From a checkpoint of a small mixture-of-experts model trained on Wikipedia: 14 layers, vocabulary 6153.
Below are experts of layer 6 (counted from 0) of a mixture-of-experts language model. Rows are named router (the router's row for the expert), gate (a neuron's input weights, with its number), up (a neuron's input weights, with its number) and show model dimensions 0-63. Each number is 50 + 12 x the weight over its row's rms, rounded and kept within 0 to 99.
After each expert's rows: "mostly gets" lists some tokens that are sent to it at least half of the time. This comes from a sample of Wikipedia text that the model never trained on.

# expert 97
router:43 20 56 46 60 63 64 37 62 42 40 50 39 53 49 36 43 42 65 48 66 62 61 49 52 20 60 51 26 36 41 51 53 45 52 62 52 70 58 58 38 30 40 56 39 61 56 55 45 75 53 63 50 74 53 59 69 45 66 56 50 43 53 44
gate0:58 79 32 45 55 32 50 62 55 39 61 43 28 46 57 48 56 51 62 44 48 46 48 46 47 58 60 43 80 40 39 49 52 52 44 44 64 55 38 30 74 50 65 64 43 58 39 75 57 52 56 23 50 43 66 47 51 20 52 42 48 25 73 53
up0:56 70 20 54 45 38 52 42 44 52 58 39 37 53 63 39 50 53 48 62 51 46 36 48 46 41 78 40 54 40 42 54 42 41 50 51 70 52 53 35 29 50 57 63 61 56 32 75 63 71 42 41 63 59 60 55 52 19 69 46 43 28 55 44
gate1:57 65 54 67 36 47 45 54 35 50 38 45 70 55 50 50 28 52 49 65 59 64 45 51 51 53 46 38 44 85 60 49 63 41 55 63 39 50 61 37 46 51 59 54 71 51 44 36 46 42 52 38 43 46 46 82 62 42 63 55 40 39 60 57
up1:55 54 58 53 31 49 56 66 38 55 52 36 55 53 60 40 17 55 71 39 54 74 31 69 63 33 63 50 46 64 44 44 57 36 60 54 44 55 44 33 38 61 49 39 53 51 41 52 44 40 39 78 43 38 47 63 60 45 41 53 52 48 52 49
gate2:42 75 43 45 71 64 56 52 54 36 35 64 71 40 27 35 59 67 46 72 47 60 46 28 48 69 64 66 48 51 44 44 35 52 34 49 17 66 57 53 46 52 37 26 47 30 51 70 67 65 49 54 46 57 63 24 68 55 53 78 73 48 46 56
up2:27 62 44 39 41 64 41 43 68 37 34 76 54 32 44 61 47 70 33 52 37 48 45 13 26 62 40 68 49 53 36 51 38 51 52 41 30 46 47 52 44 60 51 55 45 43 52 68 81 58 47 67 57 49 80 47 57 30 55 70 60 47 71 50
gate3:44 75 78 56 49 47 46 53 42 42 73 43 41 41 53 41 50 63 48 71 36 36 60 42 70 34 48 41 70 64 35 48 64 26 69 68 70 31 38 37 58 41 62 47 57 54 46 50 55 66 44 59 47 49 53 63 49 50 50 66 39 53 35 47
up3:65 53 60 39 13 49 54 51 49 62 68 30 33 39 58 43 64 45 65 51 41 56 48 38 72 50 41 41 41 70 24 56 64 34 39 70 64 65 50 28 71 42 63 58 50 62 63 40 51 43 44 39 41 53 57 58 65 39 35 46 30 64 45 51
gate4:57 28 36 55 59 41 64 45 67 53 52 64 62 54 32 46 46 79 43 44 53 43 44 48 58 42 46 58 48 54 45 61 57 36 71 46 43 46 65 40 64 36 51 66 44 48 46 53 43 67 42 39 31 64 62 75 37 28 60 43 63 51 58 35
up4:65 34 40 35 67 47 50 28 57 43 66 61 44 52 47 39 59 61 52 44 48 52 40 45 50 26 46 39 74 26 55 70 52 46 52 50 39 52 46 23 75 41 51 60 42 48 47 54 50 62 52 49 45 54 65 72 56 32 50 54 48 43 40 43
gate5:32 51 42 34 59 51 30 53 53 47 38 35 50 27 53 44 44 47 61 58 46 66 40 40 49 40 26 51 47 22 50 68 54 51 32 40 70 65 51 51 45 42 47 51 36 69 63 40 44 54 41 51 54 84 44 70 61 65 41 60 51 65 50 50
up5:43 43 48 27 54 46 45 51 57 42 33 51 68 43 62 56 48 43 59 41 52 65 37 42 52 41 33 65 38 37 54 67 42 51 24 47 42 43 33 42 56 42 55 51 52 50 71 57 54 39 37 48 47 54 41 51 41 72 50 50 65 51 48 49
mostly gets: "ret", "rat", "rap", "por", "ugh", "unt"

# expert 35
router:86 48 64 46 30 48 75 40 42 45 34 32 43 28 53 50 47 31 38 43 51 47 52 55 60 52 36 41 36 57 45 52 71 45 63 51 45 47 46 46 35 39 44 69 57 47 65 45 44 54 58 41 32 39 50 68 68 52 58 30 46 39 33 59
gate0:65 62 39 33 49 58 67 59 68 67 50 45 27 13 35 29 26 45 70 41 62 58 35 66 53 29 38 42 41 36 35 45 53 32 53 66 56 34 50 51 58 60 33 47 45 86 39 63 51 50 40 74 64 62 43 58 59 75 57 60 47 34 32 51
up0:73 56 55 42 61 53 64 32 51 56 43 50 30 51 48 47 26 48 49 53 61 43 41 49 36 42 35 50 65 37 35 44 59 37 65 61 59 16 42 62 62 29 69 58 43 75 31 56 47 60 25 59 43 63 64 53 47 58 69 52 27 35 33 57
gate1:56 56 54 63 49 57 67 56 30 56 50 38 51 53 34 66 59 66 52 47 42 44 67 49 52 46 61 37 54 32 26 51 56 44 62 52 74 65 63 57 38 61 53 64 49 69 44 26 46 57 44 56 25 29 29 47 49 52 42 42 37 35 47 44
up1:58 45 54 47 47 60 57 48 38 53 46 52 29 64 37 54 54 61 64 46 58 59 53 53 53 58 25 20 46 35 37 46 53 46 54 43 79 66 47 43 51 53 61 59 46 61 48 45 47 60 51 67 31 25 41 50 50 61 38 61 43 21 65 41
gate2:48 56 53 27 34 54 47 51 57 51 70 47 38 51 27 72 66 47 36 31 30 56 67 46 51 61 42 46 26 51 51 63 55 73 68 42 51 42 50 67 63 59 56 54 41 57 32 47 49 68 51 38 32 62 42 47 63 55 68 37 57 49 56 38
up2:45 55 49 48 53 41 60 67 40 58 71 53 52 26 35 62 50 38 63 35 34 44 52 59 60 68 46 43 20 40 50 64 63 69 56 48 46 52 53 56 53 47 42 57 46 68 45 32 53 62 45 27 34 50 49 53 68 58 71 53 54 75 55 36
gate3:51 69 47 39 47 52 44 48 61 34 49 07 35 47 61 48 45 61 42 76 52 40 72 56 62 66 40 52 30 45 41 57 42 57 44 53 41 68 56 50 49 21 48 50 32 63 46 54 41 24 53 48 43 42 57 50 44 55 37 51 54 36 29 54
up3:53 49 59 53 53 50 43 46 61 40 47 27 37 34 49 47 39 57 46 69 65 64 55 22 48 66 41 63 32 44 30 52 40 51 55 49 43 60 53 28 43 19 46 45 41 57 52 48 37 25 48 46 47 55 63 61 54 46 27 47 57 47 44 64
gate4:56 37 68 65 63 52 35 77 44 40 40 52 59 42 37 43 48 56 49 69 45 41 50 54 51 54 52 40 53 74 52 48 50 59 53 54 48 57 29 35 49 53 40 26 47 53 61 55 61 43 56 38 53 56 49 61 58 26 53 52 53 54 54 51
up4:54 40 56 51 52 61 33 61 59 49 45 54 51 31 44 40 51 39 40 61 58 45 53 47 51 45 62 45 51 65 68 60 46 47 42 59 54 68 40 37 36 49 49 36 50 45 61 45 63 50 54 34 54 61 49 64 50 28 66 76 76 69 56 57
gate5:70 21 35 42 59 25 52 51 53 62 41 49 36 53 53 60 57 51 51 73 44 67 39 42 42 80 61 51 38 32 37 40 26 34 51 47 52 52 45 37 55 54 40 70 50 59 33 68 42 50 43 55 34 42 42 62 52 52 53 52 39 22 39 50
up5:55 25 42 37 56 46 63 29 49 57 44 50 29 60 49 54 41 61 46 78 47 63 45 28 66 58 59 45 37 46 45 46 48 49 67 50 52 51 51 55 39 66 60 46 47 46 23 69 35 62 46 38 31 40 54 56 55 71 66 37 24 34 44 55
mostly gets: " anti", " Patrick", "ius", "icro", "ras", "mi"

# expert 96
router:67 72 56 57 36 49 41 61 52 53 65 65 48 62 39 34 65 57 55 52 41 49 43 70 31 52 52 51 58 37 25 42 58 48 44 55 34 69 55 60 64 62 45 30 35 52 56 55 62 56 48 50 61 58 50 57 47 42 48 49 36 36 74 55
gate0:44 52 48 54 36 58 56 39 49 54 24 55 63 68 47 44 59 49 51 42 37 40 51 40 47 49 54 56 74 50 48 50 55 47 41 35 37 39 42 32 56 84 68 53 47 50 36 65 60 30 48 51 62 70 50 43 24 55 33 44 44 51 67 59
up0:52 47 54 40 48 47 52 47 54 49 37 55 55 58 47 51 66 47 64 52 17 43 41 44 53 41 49 66 61 59 32 60 62 47 41 52 34 53 46 59 43 54 61 51 51 78 43 48 76 36 56 57 43 60 52 11 48 39 25 70 54 52 51 61
gate1:50 70 56 56 43 38 40 55 40 49 41 47 40 17 56 39 42 48 33 65 60 59 50 60 51 46 43 50 31 47 44 45 40 29 59 33 45 53 33 49 62 25 52 49 46 68 49 58 53 77 40 55 47 46 50 56 38 40 55 53 41 50 48 50
up1:62 56 53 45 51 60 45 54 46 45 41 34 41 47 50 40 58 70 24 51 65 62 38 55 64 38 30 58 43 35 61 30 40 43 56 41 42 39 36 52 87 45 49 58 47 57 55 43 42 59 53 40 55 53 35 63 66 74 71 57 45 47 38 43
gate2:31 50 65 49 75 66 24 60 07 42 36 50 39 21 46 56 72 61 31 56 56 37 53 41 52 44 71 37 62 57 39 54 79 49 38 38 59 46 44 64 34 51 60 66 54 41 37 75 49 45 54 53 56 51 56 68 48 51 53 54 58 54 54 53
up2:14 49 43 49 54 63 37 46 40 49 56 41 69 18 58 49 41 57 50 44 63 44 63 70 68 44 64 53 50 60 33 34 67 49 53 59 56 55 26 60 39 23 66 82 48 37 36 61 39 52 46 53 60 50 38 51 36 50 49 59 50 67 50 64
gate3:55 46 44 68 30 52 24 53 60 22 45 37 41 37 55 50 54 53 29 46 62 64 34 36 30 51 40 64 39 59 72 45 53 34 53 66 42 65 44 63 55 30 53 40 56 69 57 71 48 61 23 52 58 60 55 60 31 38 72 30 54 53 58 45
up3:47 32 72 46 42 66 41 43 75 36 53 50 29 39 49 38 42 36 65 30 59 38 16 52 43 40 49 49 47 54 50 39 40 29 58 45 46 69 43 63 44 66 72 44 44 58 64 45 54 78 42 43 55 36 58 80 49 37 64 23 60 72 53 48
gate4:55 68 74 40 31 55 30 59 62 44 41 57 58 22 37 47 56 59 64 31 30 70 70 62 45 48 30 54 49 42 58 57 49 64 55 42 38 42 33 75 48 56 53 53 45 43 46 43 52 45 66 51 38 48 61 37 64 55 58 45 51 44 46 57
up4:65 37 57 48 45 53 53 78 28 42 55 61 33 48 59 57 68 62 57 27 44 53 41 56 39 53 47 51 58 54 51 65 44 64 51 40 35 29 62 63 38 70 60 43 44 57 53 44 54 43 55 70 41 44 49 61 58 62 46 55 64 35 48 48
gate5:27 48 65 77 39 53 55 46 61 30 52 61 34 51 38 51 56 44 59 38 55 62 47 59 76 46 47 63 48 53 48 49 45 62 79 32 47 53 56 63 56 61 55 50 36 43 51 65 39 55 25 28 36 53 43 63 22 59 43 38 43 64 51 29
up5:30 53 47 71 35 65 61 35 64 41 61 59 41 43 31 51 45 54 59 41 52 48 52 57 69 43 63 62 45 54 43 51 52 49 65 46 49 52 77 52 68 56 54 46 45 44 44 53 23 55 55 31 41 45 57 62 37 64 57 46 52 51 51 32
mostly gets: "- Location", "ertain", " sister", "Personal", "overn", " Label"

# expert 30
router:58 40 59 51 44 51 34 55 47 59 30 70 53 48 42 31 48 73 65 57 66 50 37 46 60 73 38 48 25 34 46 51 55 67 44 70 40 50 45 49 35 47 63 56 51 54 52 46 61 55 39 53 44 57 40 31 69 63 68 47 38 55 54 60
gate0:55 59 47 62 54 47 50 48 49 54 43 49 42 48 35 50 42 64 48 66 67 50 46 54 61 44 48 52 49 42 43 50 53 46 48 50 58 41 57 60 23 48 59 47 38 68 38 50 49 65 32 73 34 49 43 55 41 74 66 69 42 42 19 39
up0:57 70 44 57 55 39 51 52 48 81 43 57 53 51 49 46 43 67 47 52 63 54 56 70 79 26 41 57 36 44 19 44 59 70 19 48 64 59 50 54 23 40 65 46 47 57 44 51 56 48 50 53 40 34 54 54 47 61 59 51 33 47 35 42
gate1:51 52 37 40 46 36 45 41 58 52 66 40 63 55 42 33 29 65 35 34 69 57 23 38 60 46 45 45 44 67 50 61 54 25 54 40 38 47 42 40 57 63 66 52 48 51 46 39 58 48 47 26 22 43 52 32 56 53 43 51 35 59 49 48
up1:44 60 39 41 40 53 39 57 61 54 68 33 67 54 47 54 38 67 27 51 70 56 33 42 55 72 60 36 37 58 41 46 67 49 62 48 55 59 58 49 44 45 54 63 46 65 52 40 50 50 43 44 37 56 55 34 42 34 51 45 32 52 49 42
gate2:30 53 66 48 45 69 40 52 61 37 50 64 45 69 53 65 49 60 42 43 58 54 42 51 52 56 52 50 51 57 47 31 74 45 64 36 48 54 36 66 54 59 60 46 44 22 74 52 45 48 33 49 51 37 59 40 35 63 48 46 72 60 47 45
up2:54 50 50 32 37 58 45 59 55 48 53 59 40 53 53 53 44 47 49 47 71 69 42 67 53 54 65 45 26 69 48 46 68 39 75 37 54 49 34 53 34 46 67 46 42 66 73 44 56 50 30 41 42 50 50 34 62 32 39 41 48 56 58 53
gate3:50 43 36 55 58 48 43 54 56 48 61 76 41 60 37 40 57 30 51 52 20 51 56 60 56 51 47 51 40 28 51 41 51 41 57 50 60 66 36 48 54 45 44 72 43 49 38 49 39 33 45 54 32 48 49 39 36 49 64 52 85 42 52 50
up3:49 41 41 50 48 40 33 53 50 42 53 76 33 37 49 51 56 51 38 58 47 47 41 79 62 45 54 50 53 54 59 49 45 44 80 42 64 40 62 47 60 28 48 65 46 61 34 48 29 38 49 72 46 65 36 55 32 44 63 48 69 47 57 42
gate4:43 32 62 53 61 71 47 23 39 45 44 64 12 49 38 56 57 53 36 54 67 40 51 28 49 55 54 56 54 38 39 61 48 43 54 64 43 53 51 48 50 69 54 36 66 49 41 51 64 58 41 65 41 63 55 61 45 47 73 58 62 39 54 54
up4:44 50 58 49 60 61 53 29 45 37 41 59 20 42 46 55 53 56 31 69 62 56 43 11 45 41 52 45 45 38 55 68 47 55 50 66 55 41 46 39 61 45 49 36 48 49 48 47 69 59 45 63 48 60 63 61 47 56 40 56 52 46 51 57
gate5:51 26 59 56 61 60 38 67 74 57 52 61 73 81 58 60 25 47 40 49 67 57 65 37 35 59 28 44 69 55 49 29 25 52 58 33 56 49 51 58 47 59 55 58 53 24 52 45 32 63 39 55 38 55 31 55 43 52 62 66 40 43 37 50
up5:55 68 46 42 47 48 52 44 53 65 56 47 53 39 32 45 33 60 41 63 36 52 37 57 49 31 61 43 73 59 23 57 11 57 50 44 51 48 77 45 44 46 52 41 49 44 51 55 78 54 46 48 42 64 36 58 53 39 35 53 37 60 37 44
mostly gets: "ians", " players", " members", "ators", " characters", "kins"

# expert 54
router:39 64 54 31 61 46 45 32 36 57 36 53 45 54 57 69 22 53 42 31 41 49 50 61 35 77 57 71 48 71 54 21 62 18 56 57 52 54 51 54 68 37 64 54 55 44 42 77 55 48 40 29 35 61 34 41 30 38 57 59 52 60 59 44
gate0:51 56 51 35 53 39 46 37 42 62 40 51 53 40 63 52 51 52 68 41 41 48 42 61 50 43 44 79 50 57 71 57 45 44 46 66 41 56 47 71 67 38 64 38 54 42 46 41 41 26 27 29 44 57 56 59 30 41 41 39 36 56 59 41
up0:41 41 57 51 66 45 30 44 46 56 55 33 41 45 51 46 26 55 62 39 23 64 52 43 45 46 65 53 63 52 46 49 47 52 37 70 46 64 52 33 57 70 40 58 43 30 55 62 39 40 48 43 52 49 58 80 26 64 39 55 50 21 53 41
gate1:60 62 36 43 54 45 49 46 58 48 40 58 36 59 54 53 65 48 48 40 51 36 72 65 39 49 55 61 54 60 67 53 48 46 68 46 69 65 44 54 31 62 44 53 48 48 67 59 62 58 59 43 41 60 58 52 36 43 68 40 59 65 50 38
up1:40 41 54 31 55 48 68 66 42 39 56 49 42 65 58 66 39 51 55 57 42 46 56 48 40 54 51 54 51 66 46 66 73 51 32 66 58 50 62 50 49 60 53 58 46 41 71 41 29 65 42 40 54 53 34 59 42 61 52 51 50 37 55 48
gate2:49 54 46 53 40 41 33 42 37 48 51 51 58 58 36 37 53 42 33 46 44 35 40 19 23 52 50 57 51 46 42 61 46 28 40 58 63 48 46 44 50 45 46 50 40 52 36 60 34 79 36 50 59 54 53 54 44 42 36 42 51 24 53 36
up2:35 39 54 47 49 46 40 33 53 42 51 41 29 63 31 38 43 52 43 39 47 36 51 46 35 59 51 58 56 75 42 54 33 42 46 66 34 52 38 55 42 54 57 41 46 60 44 38 21 48 14 58 54 55 52 58 51 45 41 54 43 31 47 33
gate3:51 43 75 58 50 57 38 59 54 46 54 63 68 29 48 48 36 56 41 36 56 41 71 49 76 50 52 50 48 61 51 44 53 53 63 61 35 60 58 33 56 36 51 69 53 50 72 58 67 59 56 28 47 58 56 36 45 41 28 50 66 64 76 46
up3:59 55 78 49 45 48 22 62 54 63 56 62 45 30 59 56 49 55 13 59 71 46 66 53 46 55 58 40 46 77 33 46 69 52 54 57 37 45 39 36 58 33 48 53 51 64 50 46 53 73 44 35 40 61 60 36 44 32 53 44 48 55 55 46
gate4:39 48 32 55 54 44 55 57 40 59 50 40 44 51 48 55 56 57 49 72 40 63 22 22 13 64 35 33 50 36 30 68 43 80 39 48 58 63 53 40 57 58 60 76 45 35 41 49 86 58 41 25 45 64 37 44 46 62 67 54 59 52 30 57
up4:49 49 34 46 41 33 63 44 50 69 48 37 43 64 42 54 41 40 55 60 42 57 12 27 52 44 55 39 62 46 35 48 55 80 40 62 48 70 71 44 62 70 72 57 58 48 59 08 53 34 25 39 68 46 35 48 55 57 49 61 53 47 35 45
gate5:60 60 41 74 56 38 60 55 38 52 80 38 58 53 34 34 40 49 70 71 31 42 29 24 46 49 24 38 47 51 61 49 51 40 61 21 47 46 75 56 46 45 43 37 47 67 40 29 42 58 52 44 36 74 47 56 73 59 69 50 34 69 36 48
up5:43 65 44 51 47 51 59 57 59 51 49 40 60 60 33 34 38 57 53 42 51 56 26 43 41 56 29 43 45 41 44 60 55 40 67 33 39 47 62 83 27 45 60 56 39 63 31 22 27 48 51 40 42 64 35 66 60 38 47 34 48 72 50 35
mostly gets: " you", ", \"", "...", ": \"", "1", "  "

# expert 118
router:34 34 36 74 34 41 63 65 34 54 43 58 61 48 62 47 48 36 43 61 58 52 59 49 41 35 59 68 43 48 68 60 64 65 48 61 44 22 41 39 37 31 49 46 74 50 66 58 38 39 45 53 71 52 39 50 50 42 67 54 47 50 63 38
gate0:34 47 49 53 62 48 63 64 49 41 41 63 52 59 59 46 65 46 58 27 43 63 58 70 50 64 45 48 55 62 30 58 44 48 51 63 61 36 50 63 49 47 40 42 54 47 54 40 44 57 46 55 50 36 48 65 68 72 53 72 57 61 39 43
up0:52 35 66 65 58 43 49 54 50 58 46 56 58 57 52 50 75 51 52 27 40 50 45 51 62 43 42 60 37 63 25 61 48 45 66 48 52 46 50 65 51 27 47 51 42 51 60 37 46 53 39 45 63 28 21 57 72 47 34 50 50 61 49 53
gate1:46 69 41 45 54 53 42 43 49 67 54 46 56 42 37 59 48 64 57 32 68 71 72 70 48 35 56 63 46 35 43 40 32 36 41 53 52 71 45 47 57 37 67 55 48 51 62 66 43 33 55 45 40 42 66 62 48 32 45 47 56 42 54 57
up1:54 61 44 39 64 53 45 56 39 63 58 57 57 39 50 63 44 56 61 50 76 66 51 64 51 33 41 59 42 27 54 27 35 52 48 53 52 63 40 50 63 35 59 61 54 59 55 55 40 45 45 52 46 31 51 67 64 30 42 73 48 50 63 53
gate2:37 63 46 48 56 49 54 45 72 26 55 66 65 84 46 35 47 50 50 46 45 42 46 67 77 53 41 54 59 46 45 27 47 29 52 56 52 57 42 48 62 53 54 72 49 51 39 58 36 46 60 30 55 48 45 27 58 38 32 62 64 51 38 50
up2:26 56 39 59 50 62 41 55 66 33 59 66 57 49 44 42 50 14 56 56 67 37 54 78 51 53 43 43 53 56 53 24 50 65 46 59 56 40 51 19 69 59 49 54 50 51 50 67 46 49 55 54 52 52 64 54 51 53 56 44 61 53 57 30
gate3:78 42 38 62 38 42 34 30 51 66 47 22 40 40 49 24 36 43 63 51 51 40 56 55 64 40 55 16 42 41 49 78 47 39 49 61 49 76 50 62 51 68 33 37 43 49 60 48 77 46 60 48 27 52 28 55 49 59 63 52 51 78 59 45
up3:49 37 37 61 60 41 49 47 60 64 48 50 52 41 62 43 36 50 51 70 48 47 65 52 48 06 54 29 45 54 35 75 55 48 49 52 46 49 60 53 50 65 47 45 48 54 51 47 58 64 59 58 38 42 56 67 42 43 43 46 55 56 66 34
gate4:57 70 52 66 37 50 62 55 45 71 60 57 56 22 53 45 49 40 39 56 77 46 42 54 69 35 73 38 50 45 37 26 40 59 66 72 44 54 62 58 48 47 64 38 45 56 56 65 64 61 38 57 48 36 73 19 34 49 60 51 65 54 50 53
up4:42 46 81 68 33 33 65 44 60 78 47 61 46 38 50 77 61 64 57 40 59 55 44 59 30 27 67 52 42 51 34 37 33 55 51 43 34 38 37 54 43 56 52 45 50 21 62 44 59 49 51 61 51 39 68 42 48 46 62 63 61 56 55 52
gate5:43 39 57 45 41 52 20 62 56 42 49 45 59 36 42 49 44 45 43 45 22 62 58 53 67 23 37 53 61 82 61 53 40 48 61 47 31 35 56 41 39 56 27 60 36 44 65 57 48 41 61 62 45 47 41 78 55 46 56 41 50 53 60 49
up5:52 38 41 60 80 52 16 53 59 23 39 70 58 40 35 72 11 40 62 37 46 47 70 55 54 46 31 76 42 58 43 62 47 40 56 38 56 48 38 48 51 55 45 69 39 43 56 61 58 33 39 76 43 49 71 59 35 66 49 33 56 36 61 36
mostly gets: " team", " player", " government", " people", " president", " coach"

# expert 23
router:62 28 40 42 51 50 45 58 44 57 61 42 37 34 26 61 39 23 41 46 66 55 66 59 61 46 45 51 41 37 50 58 37 49 61 53 33 48 50 63 45 38 38 60 51 57 39 48 58 38 53 54 59 60 51 51 52 66 50 59 70 48 40 37
gate0:33 44 34 42 73 61 47 66 65 51 38 40 45 56 34 37 70 53 76 70 57 93 43 40 59 55 43 31 56 37 60 69 47 15 36 50 49 59 45 35 48 41 42 41 47 40 45 53 40 51 47 57 60 17 42 56 48 49 57 48 57 59 29 58
up0:56 59 40 51 72 53 51 59 50 52 49 24 45 64 42 19 69 39 84 51 61 89 44 54 63 46 42 53 51 46 43 79 38 27 44 58 52 45 32 34 27 53 41 32 41 48 41 53 47 47 46 60 65 45 31 57 38 59 63 62 61 56 50 64
gate1:67 27 46 61 65 28 60 33 47 69 60 48 39 49 37 50 54 66 60 41 51 50 62 38 50 48 49 48 48 63 56 87 52 63 53 54 46 39 50 46 45 48 42 66 51 70 52 54 44 54 44 34 50 54 46 67 60 32 64 65 53 45 50 31
up1:50 20 50 57 44 29 52 39 45 64 68 51 47 46 54 51 51 56 58 43 42 60 45 32 50 54 38 44 36 72 57 66 65 56 35 32 50 39 47 42 52 36 43 42 63 73 50 45 34 55 35 49 60 50 69 74 55 43 70 59 39 42 22 58
gate2:49 52 38 54 48 29 37 62 55 43 59 43 40 52 57 68 47 42 62 35 48 37 54 44 50 58 44 45 29 32 49 68 57 62 38 40 44 64 57 41 43 64 47 66 62 45 49 42 23 39 64 39 56 30 45 86 66 47 46 26 63 30 59 42
up2:36 49 60 65 32 30 42 64 63 29 57 32 44 32 31 54 47 46 50 35 61 65 35 63 43 61 46 62 26 37 47 73 49 49 48 47 54 49 43 35 34 51 61 72 54 57 47 38 47 54 71 52 62 47 33 68 59 42 63 49 47 41 57 50
gate3:62 64 49 55 51 50 44 51 33 45 39 49 53 36 56 62 42 47 28 50 43 38 54 65 48 50 70 52 40 40 59 69 38 47 42 43 37 61 39 49 46 70 71 46 43 58 65 34 75 52 61 49 45 38 51 63 47 64 46 33 32 27 44 43
up3:41 49 37 51 58 63 38 49 35 25 43 56 41 56 34 64 58 44 52 53 53 42 65 55 47 32 83 61 64 52 51 72 47 49 68 45 37 58 37 46 35 44 62 49 27 72 45 43 48 64 54 40 40 27 65 65 52 57 54 58 40 36 53 39
gate4:56 50 42 22 41 52 25 59 44 22 52 62 51 54 53 59 41 46 61 51 54 68 62 38 49 55 59 38 44 54 49 51 39 39 48 49 34 32 55 65 58 33 57 69 52 54 67 54 34 38 36 43 26 61 44 49 60 58 57 57 65 62 28 55
up4:53 50 58 38 40 53 25 64 50 29 53 76 40 50 56 51 22 57 62 45 47 63 65 29 48 56 45 53 51 31 54 53 56 41 39 51 32 40 36 45 42 43 65 82 50 53 80 72 42 49 36 46 40 48 45 58 63 66 52 67 62 68 18 57
gate5:48 43 21 46 52 58 42 54 52 54 44 52 49 40 46 59 37 40 57 55 32 67 50 64 42 40 38 53 53 58 30 62 83 65 43 37 57 59 43 33 48 23 45 38 36 56 70 44 40 49 42 45 49 60 42 28 30 24 31 42 43 39 49 50
up5:52 36 34 53 44 58 43 37 57 56 39 60 39 39 55 53 31 38 55 46 25 57 60 64 58 27 27 47 69 54 45 54 49 44 48 38 38 64 48 22 50 38 37 51 30 76 69 41 52 50 51 51 53 58 47 27 46 52 42 21 52 43 47 53
mostly gets: " dis", " re", " exper", "Pro", "per", "pt"

# expert 108
router:20 80 57 47 68 65 37 59 40 47 23 41 58 49 55 65 57 53 67 52 52 35 61 49 57 60 64 59 52 63 46 46 68 51 45 78 50 59 58 47 63 49 46 52 54 28 55 39 42 46 36 35 65 58 59 47 34 51 54 36 43 64 46 43
gate0:17 46 39 53 51 56 53 44 48 46 42 66 42 40 20 41 23 46 62 71 64 67 48 66 63 48 51 56 32 59 58 61 48 50 49 49 54 33 57 49 58 39 60 56 41 63 41 54 47 58 48 76 53 52 53 44 70 41 63 33 52 57 16 46
up0:45 34 55 61 60 79 60 46 45 54 60 64 50 58 19 30 32 49 58 56 53 55 45 44 55 43 44 14 44 44 41 65 55 39 51 56 39 50 63 34 51 68 59 63 40 65 35 56 46 40 61 66 68 66 43 42 46 73 83 53 58 58 20 46
gate1:56 61 54 41 68 47 58 39 59 61 54 52 51 63 51 41 59 49 62 56 43 46 45 64 52 31 37 61 64 35 31 59 54 41 39 41 51 61 51 64 65 74 57 51 52 68 42 50 53 50 40 58 45 34 55 61 15 33 69 55 52 56 49 47
up1:41 50 49 48 74 43 66 42 46 53 44 44 62 55 40 49 64 52 74 33 60 49 54 60 63 48 38 49 56 46 51 57 50 53 41 53 60 66 46 80 51 70 51 59 55 56 45 51 53 50 48 44 40 34 39 61 26 43 44 50 44 31 39 36
gate2:56 57 56 49 47 75 48 38 36 47 66 31 35 53 61 50 27 32 54 43 31 42 47 45 30 58 51 50 42 49 54 42 17 57 62 44 51 29 51 63 53 68 46 75 43 48 41 42 39 43 63 51 39 48 43 46 56 35 64 61 46 63 61 42
up2:53 49 44 47 44 48 47 28 20 59 65 46 43 49 52 57 31 24 57 30 47 57 62 52 29 57 53 51 61 55 54 33 26 63 45 48 52 39 46 42 56 56 41 69 43 53 52 42 54 62 38 63 26 39 59 46 34 19 79 72 51 64 62 41
gate3:58 55 71 61 55 40 68 48 46 50 36 39 52 47 38 36 59 42 64 40 47 62 85 49 47 44 43 50 56 45 54 67 46 45 70 50 48 28 53 54 53 35 60 48 51 52 71 51 41 44 39 49 57 36 42 65 45 53 31 50 36 50 51 39
up3:60 47 81 47 42 36 56 53 47 51 42 50 33 46 15 50 46 36 54 77 51 71 54 43 60 64 42 38 55 62 46 58 50 59 68 59 54 34 66 54 62 48 44 38 54 53 62 35 32 63 40 35 42 55 56 55 61 43 43 60 34 35 63 44
gate4:60 62 55 51 49 55 57 34 39 53 60 57 68 36 69 48 40 37 29 20 75 46 27 57 16 39 58 41 53 60 22 33 34 40 62 65 35 84 39 39 48 34 45 71 46 48 66 40 54 74 53 48 43 45 42 38 49 32 68 55 39 57 32 58
up4:45 57 51 52 57 40 35 44 37 43 57 71 45 53 63 46 44 51 25 29 68 71 30 58 57 45 37 44 46 06 38 41 00 38 49 46 45 48 41 45 28 55 59 52 42 46 56 48 28 60 53 48 34 56 46 57 72 64 48 54 51 66 50 45
gate5:42 59 50 50 54 37 43 51 47 51 47 56 40 45 50 50 61 56 49 54 66 65 37 57 66 45 42 55 44 48 69 44 37 39 58 65 59 35 49 62 33 44 55 72 54 49 41 41 40 45 63 64 50 60 52 57 44 47 46 86 50 57 58 39
up5:43 45 46 46 93 55 39 53 38 62 48 52 49 50 51 47 61 43 48 75 41 70 19 44 66 36 50 56 44 46 59 51 45 38 41 69 53 37 36 67 53 42 61 49 54 47 42 52 56 43 42 40 67 62 60 58 61 53 51 64 53 56 49 47
mostly gets: " early", " late", " Later", " late ", " early ", "1"